From a checkpoint of a small mixture-of-experts model trained on Wikipedia.
Size: width 320, vocabulary 8192, 91.7M parameters.
Experts: 512 GeGLU neurons an expert, a softmax router.
Training: a variant of SOAP for the experts, 6871 steps.
Below are experts of layer 5 (counted from 0) of a mixture-of-experts language model. Rows are named router (the router's row for the expert), gate (a neuron's input weights, with its number), up (a neuron's input weights, with its number), down (a neuron's output weights, with its number) and show model dimensions 0-79. Each number is 500 + 50 x the weight over its row's rms, rounded and kept within 0 to 999. Numbers have three digits each.
After each expert's rows: a language model's description of what the expert responds to. This comes from a sample of Wikipedia text that the model never trained on.

# expert 10
router:476468514496469555462489543513581515494465430417484527534466437582489485509537572488523508463476495502547538525469568484524580548590469606467494536572462513414584519510464480562524619498472597538501413498480436446490570495506525446435499408
gate0:585569558501502442511420484515501506439510486510440428466493473409543588552617518457546469508413509560504434466478627480533572524554492445502440509456519479617521410536591516493519480428546528510538455465565481492471510509480524567410465468
up0:512560515480546424499482503532502592424463534559533476577426549410587465532457478504478547427615509468510477536488488446455461490526444544484492490535477531512450596527527467471354452522492507544525527489432572577464512592561508532516521541
down0:558507557536567562495587533536456413510498579537503450426455491598504420459584477409513417533455509500529541510459521536461576401523489550511434504516536520473486578478445444574563498469526540656470528471480478512407496377555542462556617477
gate1:562538475514602490430433436442495548542507466493463531577419542554497523419494498540415543467486484544525448415417479502518483509508538414493531493491572511460487588579471510498584490531420526479487474485423562523444417550534490584466435522
up1:506437475504517429482583581475450495472540549577452549537461564576535369626503496480497475528488558584480464480481482468482540487516479438526515462516524454532478599498417526499475510441420488499460427425431563489498507486559614470444414521
down1:492588521601386504558498476536488443503508390520482537537552451472557571561527495639524390475440445511505445504574511494488567514394638535479395505511591492476494502507536596524457448507570476456531465633532532412559440501445469632469463534
gate2:470514465449473455571464482507443461499586576409487571523514539531556551485472528473495485450470537661573521448502591559456545612521598489459443488505474492539528548528403515446415561506432454498476457514473482508398608546609487437478511471
up2:406502571413499524504567487507528604566556457564483485469479498396459532509554469459489490493431476530523478538494469432538512384514459441536426482629492500510476451518482520457447499542562493483515456504581500598448371472434480452476593512
down2:468493493438505513429410495507397520480483525601531449555424484489529474479472472493471504451468484509547414532452412446551463479588462430527511486456505460473478477479506535462488423532496524507426530540477480508460576554496480483574536519
gate3:616410452510424481460539514457511517443514503428500444513525548584478571470535513556539395538466501506512515497559502393577564511494494491422482608549460455547470623405520561510543394480527552612603577536451435505524493518507551405492511487
up3:481555498508537582441492555480536439520460504524569494471518474504549450517479464451427539556574491508458507458430473576475426445586594540491506495573515550466519464532568526423448453497504484479511540546503486491467607517532529560520484617
down3:533543551444523577482421529485489420457527435460458450563546428495558618498522476501522568477423410480520525481529492449439526523463538503412489498479500480587544453471545498389602520560475508484448482491507572520468518537510491540590578612
gate4:482561523540498529452534549492536490522460518475566440537290527436500564579438463481532393475448501485523473533464583586557550513452522623399523549522523479504500488433553429501518496491619569473519516450444480482634588495480470491509469498
up4:568457473494590449524459427570513508581543524523489588460596507597487525436530507572528556580535442482511492496500399389498417490518426467595504447493589559421505496494489508453461482499423501605522469549558510440442413506520505417493426503
down4:566469507483504553559501508468489489462609468505485540535456501468488571559505505480501611549619556444544463482482547510509572540488463501570440563512455486494562490472395576537465490505566515534526452500507426442525477545451509483475594478
gate5:556447571490529554525526558522552586536509488434506585431490439582464517580562477446425525556552569434507606521588431465481557402572447542519456522566498500513438532536531417422483468465377653489525442549535471469510489541508539530508512480
up5:450501536534515497445501482437466535533504492433557531587506416551535494452516478385451411507573556445461548506459480541514492499492498551448450567463539505485643477473537398476478463646494528407499431509537431501583360515455503462543533384
down5:467559585481525498483561542622622460470523519540493464556532450455484592514503576558430512468439631471452534574534447506595440518559497588449460521510484423509634536512604525439436477515591521549554525481474474533501578495566635460521536489
gate6:483442464477524419537405482552456547558489468446476533482475511543470481446386544575523534519501490517543449466553572524485537509604496513549519572488611567565502535477451455538504506431573568555526576465458520510481467531567513499487553487
up6:454575517491498488451522526516513481474542495508514545432465561466468479549503479460390497580601507529531505445489452439462505480466539459521557443502462460450470458590519550474577529589445362475495445548446553386456404448507473541503481490
down6:390575493517535461411467518483485535473443479528461509552444431540559483456490477554516582574390517437542536409503515431497484603519366579530452514517507456540484438543575511420550398563411538536437440530434456418446506534507497634528548509
gate7:536582509465419534494378499462511522468520530480559394435499523501378503538522474456510533494411565481361503495413492464456556484617456595510525457440410465493510533631456463456469517418447571523541494482533551545472419480477514625565495658
up7:483621430488548470546497491436523453530470522489411463517351494504461437471582466469496460451488391435452405520519461407472408433436491485397409508544545466443469563524547476384479435490522496569538521453531436573406506533664464456512544558
down7:536509531463443574491543599467568511557517506483403630484446518578568507566475583468502537512554545475508481500446456574485419452563595561436525536551530640430490498446508538452536531471407433530582484509489564460491503508418546495541568484
Description: Opening parentheses right after a name or term, introducing native script, dates or aliases, as in Arima Line (有, Marcos (1965–1986); also name pieces like Ken, San.

# expert 26
router:491488541575514456423498343569464455506471447395473548533493516558492515426551564505576484491540523519512521472445503509556569573472440555400424467570509517428442474488439460531490576513445533486499508566513454410421551471517560431448433445
gate0:455368495564512518534493500569435478528489498523495398527449565599506519558450490535519420449421456466476458424376534414551452507489479519446426452509612447423574522476484511576500526527496460575502423474473551397477508454460533507525498488
up0:526546446573490545460486521588483502511529426474480533570422512435485450497490545531513461544396541499521480441504433484580515510482475582563550475538542427497576639542512558480512483500463410540447430576487419484551463460459465459556535446
down0:472503514470518538554473531443486637508533458480528482533546435538333502518362505526538475470575610501557439480556584476498467519509470429549488499459495470561475525485490543505525449448535568511522531446560489433480491405482486525480468455
gate1:504535531523424489520554567574527531526558525577505506534571390573433495469535454499532500540478615608465442481446511530489571536512534507503505516499352504447470561479454485531658543509507478547459546509561438467452435515545491563444395447
up1:497516469414563467511522456469526444513379511544487482452470564452525400499458588546536632487472389487448543592576520553519497501453501531490490505560562486532485463506512439530515428523527431526498493489536517479482510476439500414564517582
down1:508494491512527505478502536427536531560479519471391508467486473570464553532521562414482420500415569456537466507456544480513475453443462576479531505605517602484519522549530598492503498490489575454504413436443432511458383464484437485553455466
gate2:388522563442430449505446509428425489532577487558520446412547485453510623553497554489596682418478553503416533443579556498531546574521501531525577460498465512566499525482462499534488559552501471529532595527511478554520494429530474546541481460
up2:594502481539526548429446588534513541414524505466568560461467497463524466433489488547454466479477537425531488499526445558470574441352478561459454472483494480455432549621517579512496325465432519483456429470486503589468532510474492479567471476
down2:525463468462519514523552472494472445560466442482440432463509430495496440456426527568515441506473569451616450599472531525589466591520425438452550552618511522594479456450519483421510478507524433446512426525441439495598637482476514551544409488
gate3:519546492474490485439495431539492494470554444544498532567550479524444597448584515580511507485510397490475513534499475497535472503512543476555462562471498429499523561455483494484465541559523512449403407527511476571512508472605504496437491392
up3:426559487471497557462469514483522539513400537533509496431447485459567467478543491626586393541428497489519518506451575459512552545489502531508468536511488560462541581535574513440496491464479521538547537462478453482504515440538547597538445552
down3:515425458558494506479566470574412478510471591501516528433470544503469449527522487446491442417506505525517455393473514484496602585556495560557483426509503496455447486523572517511515504487447536438468506414523479406528432493552523420452464621
gate4:529484402461519470453497448514587423495492574575456573527513507483512466482496565477411531440443494508462467493501527575537493514471478480447445484570526541518486532425489440458533455405524419450572549452462481487495415532460480473547452437
up4:506362544504566427600534421554523416495472547514517524467510540524530558520524556496504473509508510602455522416598546400551474510477472532469480518435546540505545466497510492518459471399547482473461561397508408461483496591503464504491534440
down4:500443532444562448473465488538438518443483478434497421561473436502405557483529512495532446533474484488557447423532438567374465459416543498499528530496482448538507510405590453563477467426510567529418470412430569553461555466540551594592472453
gate5:489525448551510431459543408585441481563516557524508530494484389475592477507462535563523486534467493466494465440468464546499505437534507456515495485536596476462574544516465489520538513501518438488562448435467456480467491514527515420581399459
up5:513522454489533469499501463598434488565454421512465561482541490459474403588493505516526526582464490490574440543404515512470595461448547448459432456492515556520573609509514530521523605489586494439476437466549472526498558482491484464427565510
down5:465503465532419528397458455497490510499463535546464535550456484467398556549412567616415444528512606458424539480529423397491554465468537548538536500482520500512448515511551548437497510461586479577471521593527400572535542537372454489517548554
gate6:522442511487509507472507549514476595531465481513440513552500557513501535546522407517496532440502415388535457580510572506471514467502436557462513443536450376549470523574470559491518498486629548478415613475578507467515510550503518562421429534
up6:519536508508579450448552483440508543540568498465427545650512579506423519506585391527516475398497374424598512510430641547403590542505325588528510520472431520547506564488498473489473464433555495428496578513567470465541536586522543562483494486
down6:505493567516542529500488556482460511568602584528515627524521568514425539447483593454483464607496450560495534437503548517520536489529406488480542492510531463523407557430418590544422555526510550480559523485550636463495465544538542462464561569
gate7:524537458542526453460465481510497499522417488532470486580425495498529456509591434519467441566429614452501423457472461483471476441502514540510506567498525436427511480512495560492604469509523551547489554420530495448574502504506530465540532529
up7:572569505493484499475493514602461475563505546550526568556457619534475429506469470490427469546444537412457467433433464441479429531490592565542579488416500450440517477533476510540521475566475533408414520480520473486515510462553494410421529404
down7:527464434587420516492534443383493475473450498539430554486508540441428566453571531457506474571505500440533497459481457517486537391504489484396508473611490531453449509580536539420491540424573537432512481491451482454496563520602448487536458441
Description: Prepositions and event verbs in biographies and sports narration, such as went on, held on, at, during, began, started, signed.

# expert 18
router:489499539502508533465521388464523464616474452365518539501481521508437513503476570501481485471595586417452542485511515488522571571512472517444419466587460478390429527499524431491504509527547428599535459498546543482531560536554487430427502471
gate0:493528491528514463419455490508447439465576499495462440506580502512446523469496524544497487483508527392479499490447476510543476634564478498486512560431408572408574396495505501593574541548540553488554540468504521514571447451518507545526476539
up0:556567564522525593474505478534543534566535518500523495488588503454550553585532604518414493533455467502537463524460409498452500341452490529501513589461478488467532528514483475581452404534494517462500478462473505541410495526460464545484436526
down0:483436482501504441574444482459472481430496502551518518475625517370502522466525446536494545533615512518561451515490486393457495479529519621578509508510594518496524537438506578493422491525491520460624622460521598581511498554472489557529534559
gate1:504346464532559498544432478568624518565446479471687500455428486463477546511465448497467447430587580503450469439482522469488597465470508510545479472532456566537467428459585427465435469544501492463438493489459512455570528526492473481453453478
up1:606523562427458489548431510551399440515472492490551498614532483550470514381466499472512496532523449459529460581519594512514469513514409416486503478516403552450532499572460565529436623506477538495500674441521447517476557539481463569533525523
down1:451645472459475403414547486455570426475442477506495527428510610536444508540432489521542440416476412495481555379545573400525472429447588582547486502489537521561558441523521513546496453446428536436470444430516515474523443499513559554479508581
gate2:500514437463494370490521482470543515467471447565497551565497499564480521501511458510531508612486612459521468490479508489467584511445535403506425521450547458497459507490463517559466524544427551521517554485471518496487549439596526554527478507
up2:489482550509531459639486595423584541426563520508468509460420525425494449493501492460437539579541592578600524515601552491580459547510537611404531513463500565523533493526554422441518555535537492427513513517520441507476536490413489492515550588
down2:486539512536480468444479450544457533493488487522431438466501509519542582467542545559473521473662488653477522520501525532457516415492523515510502495592490599412486493471500541493534550506495383521505546561467501477450523467590562368503511557
gate3:566476537442477513540528557480493509456461470536401518563447513546528428540487537456526533525486530578454528551456515499590420484450517537423550516483521492438520536460519512518426441427472426442453494451578513542480515581517508509480499467
up3:461545511541501473485494423557513502562510510526479457501566586424516488546462574547472579559459556485577475554503522381420484622542554458542554465546504500491537452534498490434546469414552583476500457434467507541578496389508436486578482511
down3:561451504464587533451466521403441443549488401522507505523450483515511501529449475558413447539544443464542528449456444522648468577498541456491551575481479433437521467413483538484502506431507552465473595496514477475458525534440538509585445450
gate4:582547568494436473478494555527474521542634495519390544485541339526494491540510495460490595480608412577514528502591506542526447474550606475594472475545463501580533441487517522515450503487484500450464593486573521406525586615434419492504405419
up4:503432483454542572547491486483495493527448433542558420425513514398455519439529547577602427489479593385537516541481473459446566479524426568524454547460470528505469525570494517491510550567452477508457466430431449550570446393551557483440462523
down4:498496512480563579553565461517486448516489451551501562547556472499436554573529513470528463406493539507463430512465449398573548500443491539469477419517523571504516529570477472420497507591470498483556578391513549539536505399451519498502541527
gate5:503517526464459527512482464491534552548477441415412584505550572397450433522541499451590483462508628478539460482597514554510464496516431580544472537664541587567532434491462474503536497522566493533525464510522538459453435484446496531470465466
up5:566506458561492397504569408537504577473426525551519518560496489457528546552478523482574564505469539470528500484472515454520492535522460472533483519459494571552481540474491514528592536517587471479542424488630544457486428452433463426529548686
down5:445454490535417461539560469458504499454512454421500453521483448537476459499506398432335532524492538425443512479477549465538526548571527529493442522530498451460489461403495520470519545461505485474493620549584452522616529584555495494583512475
gate6:537464406464453522484475434505443423625515495490495450499463501509478464464464644508559463564530573463402548615492491538495421555489457514573460514540577556518487563539475433506563426455501469544441537512537485489541464509476428510586447498
up6:511474589457467400402511467456476496487458616364512542515510430464492528447519559475553434515561413529524528599573600467530539591526387502418511541587483578558447474509454378547524453401545584481490522517497539514558511521531423523560457486
down6:523468494441587580486453491498455553484441622467517438418462584516576561448462520523567530467450432465487478532498447455378511546501514508474495422512426554506468571504556528560545559592562553460486543514521499511553514518468522527541585531
gate7:478493458512531536460495461515493471516476501465421558488589509585494448517488506652512567450532497476518527513421550484510543428426520538490530666453552506479544491564528479472432434573580466456533464555446495459541507490506494515434550529
up7:480498519449470490540417530564487425473498532477463523500519371548539543551453504482415460555376483366481524470562402443525370423535477522535521505509582505544445545494503414526499492445462527491427537422488546462359522493511536497504471468
down7:422471418613483521549451584516632505416441552523457618546478580429564563435508485490468588514459463549457575550443431502481625529506500475503519542522466489532474527512459453535472487490528518524530396456560523487544508507511460558509504497
Description: The word to in infinitives and other function words inside census, demographic and climate-table text, such as to get to work, −1.3%, (AZT).

# expert 37
router:502472600581520512412447490572452545435425487462446513545493475546468469554507561417520505456584503483460503506432560529461515526516521457494490437475537492469515486558563558457556478576452550552529436505512464449475475525532464418571507416
gate0:510482442556535493553474393526478519559430517517558538566552451494518473488511487545518433478561435503488513523382544537425495567435494520537484534499534450440579441526488422457469546587457518468510431541386420419432467464435453440562491490
up0:512459553416445468517512572448405537452504433465473506506484614502501566546536525485552511478452548555484453448563544405444486506499493425521515392480576475531510505411512555505502506495540428517607649458548423482556398499529447516443482516
down0:508444435526480535401530541544613490473479555454484402438532547561545514476498558498478502408507523510477520465494506491474544590381502460412493471463463430482502505606537398469472526521546491529481523543509459465469512480486504550448566541
gate1:393536522500474489492471542427426497453552504553546494504564436491365478421470493482565645455513456501519474547520400505459431415567627480476399443510510501462488512596536455558446550503546508493491473473542457521520486486421511598496530585
up1:591447510465479599447519423470539446458514511474419435551544484471573516518501508473494397520429530458489559471471528513531564459447499465509474458456541414490551489544441491422503435546489449517481496547426452539604543567506554484517548499
down1:503451531482467567493538554497487566528575526485517468480520523621374512536526586634647532648534523596433462498471501464580517463448474545459537476497469540545537464518458478503577504444546371413522373450421487501496564509543483440493537592
gate2:489485578453407451477542458510504501464430415538471540475521505525577508519511466456526425408472465544491484440494490449595484507474556503500437501471405482561463487481527516479503552505489502473472487469515550544484533593614401517493466544
up2:569579518557596488466556459403445514513489617452492464502517465424622443539479501450571619574531488488537541487494548524452550470510454474501509459444521478420470555519473487479554412590449574466522592478468472548558596463454558439456514531
down2:587479417514448504427513459541506527506533491443565475472444531535587499580489456442536427589554494509493513490527442496489409480466519431489436529450462439450452415499562475529469518424442377532483606430486452467524500587571605492470549457
gate3:567520530512472511449557478455554498520510464550526429527545573491550540502501467483536473496519376581497532489489451483449437529460565472567497540490485592517479559562535486532507517518562511495412467472469442526487472537498516615528544432
up3:505427382555454494393529511552526415495469516551533553392520485512485545514546497515523443546505441526488470441472450566565501483489540565544518500563486430493454562505541500486580482566511510435490451470405399534468564464524443578585438485
down3:496603466455499535490549543425491501469439495556619493552608517501483469519475461527466465479531572556584520488515521478455499545490386474570575451474484547412460570555532357470476500518530429551501485392440438511575459528531491460451587503
gate4:578512434499527526538461468680462514647456493482551582387470470490470474506489491481458435483544543451494468532562414504566443543544478431539492513503635490417608545454584523519473561469499532489505468625468474401470516376511527463418445492
up4:600534436491526471558500492646481577583447567463534561412452418519522567515500502491501473516489485461501444498596385527598464462455506462572549507508600489513606534463560581504494538502470567434555467597491416460468478420511551473459541510
down4:434488507509540497538469471472499523571501446493457515473469470517366563512553496530511461497454478556529502511548500456548572518399505449468468452430553395504514547408439470462444519459436501366429466405562571475544527402384470544480577509
gate5:507486553448540494593524444425496519442439521500459569516512461456508545597485511436441430433541447574475470454570533493482523491584474548462556502451448507462560502468502444498531551535486503473527473419487429573512501431464415569512502498
up5:541553489523562496456426495522507461475492436508504482426555564509550597543569568541531472501485470532557481585500497438525474489459441511495490489593425504502416471496547557535539567450576526507531488518491583424464539522445506519427485604
down5:470439524568424463558410481488488603410430584498512531560495428562479446475468471544593458420473531546478462527527471445466571454421370433478480572533446552439549467519552471461521499468447577502473406484513463626534498462491516422540630439
gate6:526481456512524611473514478510545457448504522509526578470536439544487417554442532560512487454421567530511423467487480500556495504596581447469537516505624575475492483592545435542420439438487560448526414518610499592449556409549446484484552560
up6:513474463488531533547497574549527438478504562555524537563548487492521437499432529524583391510444509577528469572526592533442517469522627458462645465514504553490516505529466448395513424494500475415557387558565505495525475442467484462458505541
down6:452509545538537452482471464532462437664466500544555458514449474484502568449435423471541500503474574428617503473499465589460462503502484538478477481518479331466508506466497450410487561550501399461488579457474548447499498494446521427471462528
gate7:527492441500472605458443530467500492484433394568458445571516477482468501471527521677479571506440400522475423636513560484471492467545426517592506549498524456392572525475462460519457509542475508447539525502457515529485524446473454488456486587
up7:505481555505389527524453485551498494404436512488481460529483578444525450436492458591468524477519402458516444546526531507528487429445402466455538461505531466586518401458387497537517508511442525461562537484481491501431501462510533544435487544
down7:504448515470547481504549505502423488567482532452425516547480575493494466486492443505589508488531591495475533560455533516403514552596450509522429419585500465528547376546477572531453501488429480349418564474481428593527531619570410512431499516
Description: Verbs after a subject, especially have, has, had before been, also would, made, use, will, e.g. has been, would not.

# expert 1
router:479478503547507478457468528490492576476488456524556555527519518462501511532471467543541566371533472426459480519550481492476540523522472551427463411508501546513424399547533530564527539530453459532512505493522429545381511435574490376505444548
gate0:490505505481359395492547557502465545586346439496498502476572620500423572497519559453509539517504514504526494464609460420532511504490465435456470447532484530510436505449504528561556526456497434492444538501552515579593529468485447439572462555
up0:532534502525540564510429441486586440420646492525489501583529423468514482580502454511482364513543516433544496490416442543523480527509381553618552515423569508540561498501516536454462476557557508422544515420460507435545477455503517516507513446
down0:538419537470537493491576479521462523499535499489403560405509442586389474615512432483553472493495513452443508591500472637513480434520537542555477494559564515552491477426522498491486496615468497439611554542403464558520448524574488586452521536
gate1:533498472530496472501512538508437522573589523520489569459453524565543505523470470514527515424495557525554530486318582528552478493470444482521512485515546572477460403451488494512506519402545512510429384531530540524510469581509515499428536522
up1:519574476477570452426496487472466484573530586465453552522419526432470554529540581515485516564510479546434548478587370508418570539513538391480481512486442505453484474475521558520510497534499500451481487572514513529573424389618496546443380492
down1:484469444582422527467618477512527525573431511437475477518524414604369524453641404456509552418416449493471457488509515526507464516549503530557450534507589418523499453551524424584589512525557515515526553574517537491386512509552447480454415478
gate2:517608509520490475619572606590581486513559543461525543385455542552453519583519524478460455489595562560564554491482504524500546428535582517457464477480508505574496470505439472415435528486455509487543498473448533403422492555480489423521540515
up2:571432515533400610474534482511504535488563508510579579487424576455435544455469433570465523496554456562375493437478564461453538486492483529545503507493536464513513574667469369406465560395454417440487474510439475570483512523456520398426464546
down2:451378590470477506468495469547522517509493510596610483547541495557428497365499544536581563590507461493535511547483508521460508576402516540557549487500533539511571438550528424575598441502557488415587501554489568501537469498492507535533494493
gate3:518478505569585581534483475504551552536369562490512434540568434471518547567566471479487481554552571569545450554505631512610440571420571390505473416493395543532526471412505581499423502557486549483452531470446471479416515562530475466586551534
up3:577454416486509447542544610497448551581463394517380550452574553474498499477509513470476474474446500498533382475415460556490498518523518463509514566459484514553553499535527451533463474470469478496587473492458468552536569475617621419460523503
down3:497547491510485514419451514442507541487509540456455488525509449414526561518441475508513548523451458455498528533418472534489533446461536446512500449479576576347582465450569618514489541511467470487535512480490498470477526522504513512480508443
gate4:448457504472408466415519539554506489466401564492518521553517443580456547581528571491405480507438482568507374539431463521529576514467480464559481500430416455569506536506563492550429549512530434517495472549502405458526619502548527469616539572
up4:467551518468497493470564520539453526482568483520487559441454465458473515567533459480400472546485470487477527516458486538487518502525553470519475492414588432541488464543470484506463539483503486440546488501451483483542566413481426521599550569
down4:552566473555502475493540512507526466446425454566457502460542496525508473501431533453541454501513452438518516474489528557436462495511463542409609586451481429514507500511562435553471479527557547477529473489460532458549579386515481428590455570
gate5:385495507485483545473430471553587510402490516489529409486549497512475575537460587441536497500501455550481580443483515561509496472498501540520479631412552488526489523477418558535473466522500545610539429476601494524527547463486549528452568427
up5:555534515458511464422593628575524451526522607623575646425511506477492471557515419485523494537596440474535477562463489561494496472501525483454559421505469498490601466480600530408492479460563496430509503546454433493437343505516519454578494528
down5:519523498475396470466579486497562509457483544640500462509418483435495526536496536544452411502511449539564508544499525478565525505517536455471542496442604489522501516528451510526534436564445557531578550596567464496482470578401596594530473515
gate6:464507479507514492415516423589516512421467517491520636522479522588454485474537466566420422418562520550487354469604463419535441542473464481536543588498429524496599436518523597451481518436448496405562472502514483426463528503520524480400540477
up6:478413429512510572507477561499611532507525502408590521619544474461496545588470497536446414523528502416499478479605478463552542426458422472451454449451481491629519424471529472479497560563484527397490444496544485489497487503463468440470453491
down6:521549585434504435522490489508441516413604416527523569529472418506547447497405543470524521570497474472595465527455489487451532468600564557534551561432591507498645571492496540444578525485559398469478494500593484473542490483392567537537452526
gate7:443512435599613551499509494488515486476491491551483550500464514518567517538493466451559552454503594453405511426505503463529484443384496504396524352529495460529507486526434443528535482396468493501495456523543423544515518503454561540561514384
up7:500574538540543535470503480463400408536637567478467547454547549445462498463475476525541504433544510580497555507447553599594496519487569553579460451483431580470543522505534552496575436520482475513443555547558483535588468478449613567546466467
down7:434580503576501527417495557531582552583451456414560488479548478541408516550522572584432582407445412445432484455561462509511539569586460536485425501499432548459449530524432471467564476503513491479524428522528465420466517565465537430570516566
Description: Word-final suffix pieces, mostly -ing, also -tic, -eg, -ed, ending split verbs and adjectives, e.g. shift-ing, rel-eg-ated, seat-ing.

# expert 31
router:527484477525538463487469494531524574494465631466525440567450505505395552522526569491494545522544494586405492484491511474482596403440532500515399402574491518542480422512563493476471475516412546544500453521495493550511570422545533493432483460
gate0:544616532477630561450501549454473485471556519493454532486513487481494490490499490573524489447563473517510525454499568477532519450542434575570407524416443555472505488397502416522438594426497508526600461403490429465414505464459449455509475521
up0:492487503494587502571446438517534502475536528505492505528500519507409482559536425496366518517607520451502529444509416543530547545627527448470604542467461478551450503539552555495509501498483492477486553498516333502513489426487478520556562517
down0:523542565449522516420487516557484481559514414398519470448496443461446596471600479484500577463473431434516509517446496556477505579497394434479466424416508353455559488473542514522494504533431562499499495550512530408423509528464489579588438499
gate1:512497559554534526473425533516522445552518446413469474502477417530378449505492483547464525452592510442559491503477454452479462451456558588567443486515590483462527429560402554608541485483401467513574489563496478508488498443487501404416504497
up1:418526530549546492567490528491538457487535588527484517501518491517486534442534477536571408431469495548453541478503546516545505580444511513593420477435457454559515521520564516321452521384515442587464469574545466471486531523565470522475431519
down1:506461585486460515487512438512479441535541554442518507428581442495507433544539496445493466451537503523548516485480488493498629559528508473454518511443491508510426483490462479467475550535399559523442535480505423520433472525502477494491469551
gate2:559467427456529494524488513571516515384419500609504541461451479405518468457523492370584511505532507429462471518483505503614444564554529495504508487618454441467460528502645518490452639463491465514455415479467498518511515459551476468521490430
up2:547524544476444477493526566493493496569530431490565501497487475522500451546502540523482568574467506493491502564519490405550475535527538464483455575461517477526494537505540531501542439561584616505448479512602584479409455500501496445506510465
down2:417385441495507479510556562481412527481639474479586571504549531514562497368492441513489472465539493460438534436439595546552647479554537508466478507511507545497504452540457482521490626506501501473538562536570497481414438520521661641486488528
gate3:532493576482592481590535517497454531538474444535442464546385597553474541507528520451461520589569497515432469521509449579521562493481506536581577580471558435427480410486494464502511546515469468507533484483551492460545524547472388510509525558
up3:558509592509514466515479484465475510539630469508408517500456637516444430520490491456486508499489488519507504458433593490584376533510483445520508416483522533530458474489600519483469542562470503531531498453544506482561447506438556453450487510
down3:529593489488450428402532483448539500508561552475492467370522545461490373478515496450484560501461516503334517517511545565459502490432472534556511522497508409553517438483456543579659430475576586544470544499500458479499477479468537524435575502
gate4:494563512449553488478535474575537477510474479483424478468434432546377477537519466542470534478405536449641518441503557527547537480505475509524503423469502471534533542453489471591486478475528434484429499473504442505437537541389512446437520417
up4:592506504529548609456550448459607459542425607465476485455520444473501480493513503461428525489464493515475457499454550444506522500445514581524525481483451446488460528521557474453530452466527456505344513449457493437544440509459416459485463443
down4:591459573428491558421480477447520521445536479474599506464538517376468502507539487478524509483503585483482585588534573563561541468531472475544449512453467500576511528480480459568423452534547579533584558558545503485595558507517495470460456406
gate5:463479546520475515473569566528541533452606526589521622523539568432468498525611524487509507494490608521505584499550549509521498462479454586493433577432423495456473528547557500533449536484492486499480477492424548530501506526555530443524503481
up5:533502408466474483475535505502520473450654374496523497459580529482564473526512402543490405422608538450490436492473486444460467543429512459436534444531526533458559538581506502473537465480503525414449486507614443479525505429512554460487588593
down5:497466540460504487466506648583527512490542555536505510523637402564513464523579527489376505482537568604461496433501475574471429494507447467568468519513469505447499497533521584505452489542528449501490424469500471506557541419555463493470610428
gate6:436509451498508572517503567506477446566451503544500527533480528440481619578477435488448488561435537584510502550595510427595526487426426519454436489627551510604470535440521457461440532442528488505513423487438452398532490569576557517439438441
up6:492574500543506634498465517567520509612525431501480477481427551353433508474492498490519543415492512538527436457508389502477516389438431459518475357526463496582414514585447439449412451473450499489507457604534584447512570565545475517484473479
down6:486397512567417474540552499526454490447554465437511536530564577524566517416581460536447579467478499513506530464546530491462410509501498505589491511503530563477434559509517499473549467433516550517434533530582421473456536528441529495543505450
gate7:576506453593523501451602470482562489455629486488486447447444473492471501486558461487526492367520452541533552462482541483549534570417468560434456464511457525503405519488516512424544455578514530434514478472533500435523524570579522439534503498
up7:452482522582500500482450473440486481483501576555574447485519505483387459475401511474568550472512532519499535589419552597493485513523484485542470528447420545499593500528615539534549555464525481449522547518530404493418478530463528450500504401
down7:494553502442498467566519502493407555536451622446564490473503595487535468515464478504470487545574461537522513507468524530411510448462483518513511581453575423548536526501490519442441573494562467391541556539420506526446572474454563436525567528
Description: Middle pieces of common words, especially st, ct, art, str, as in obstacle, bombardments, objectives; also word starts public, real, part.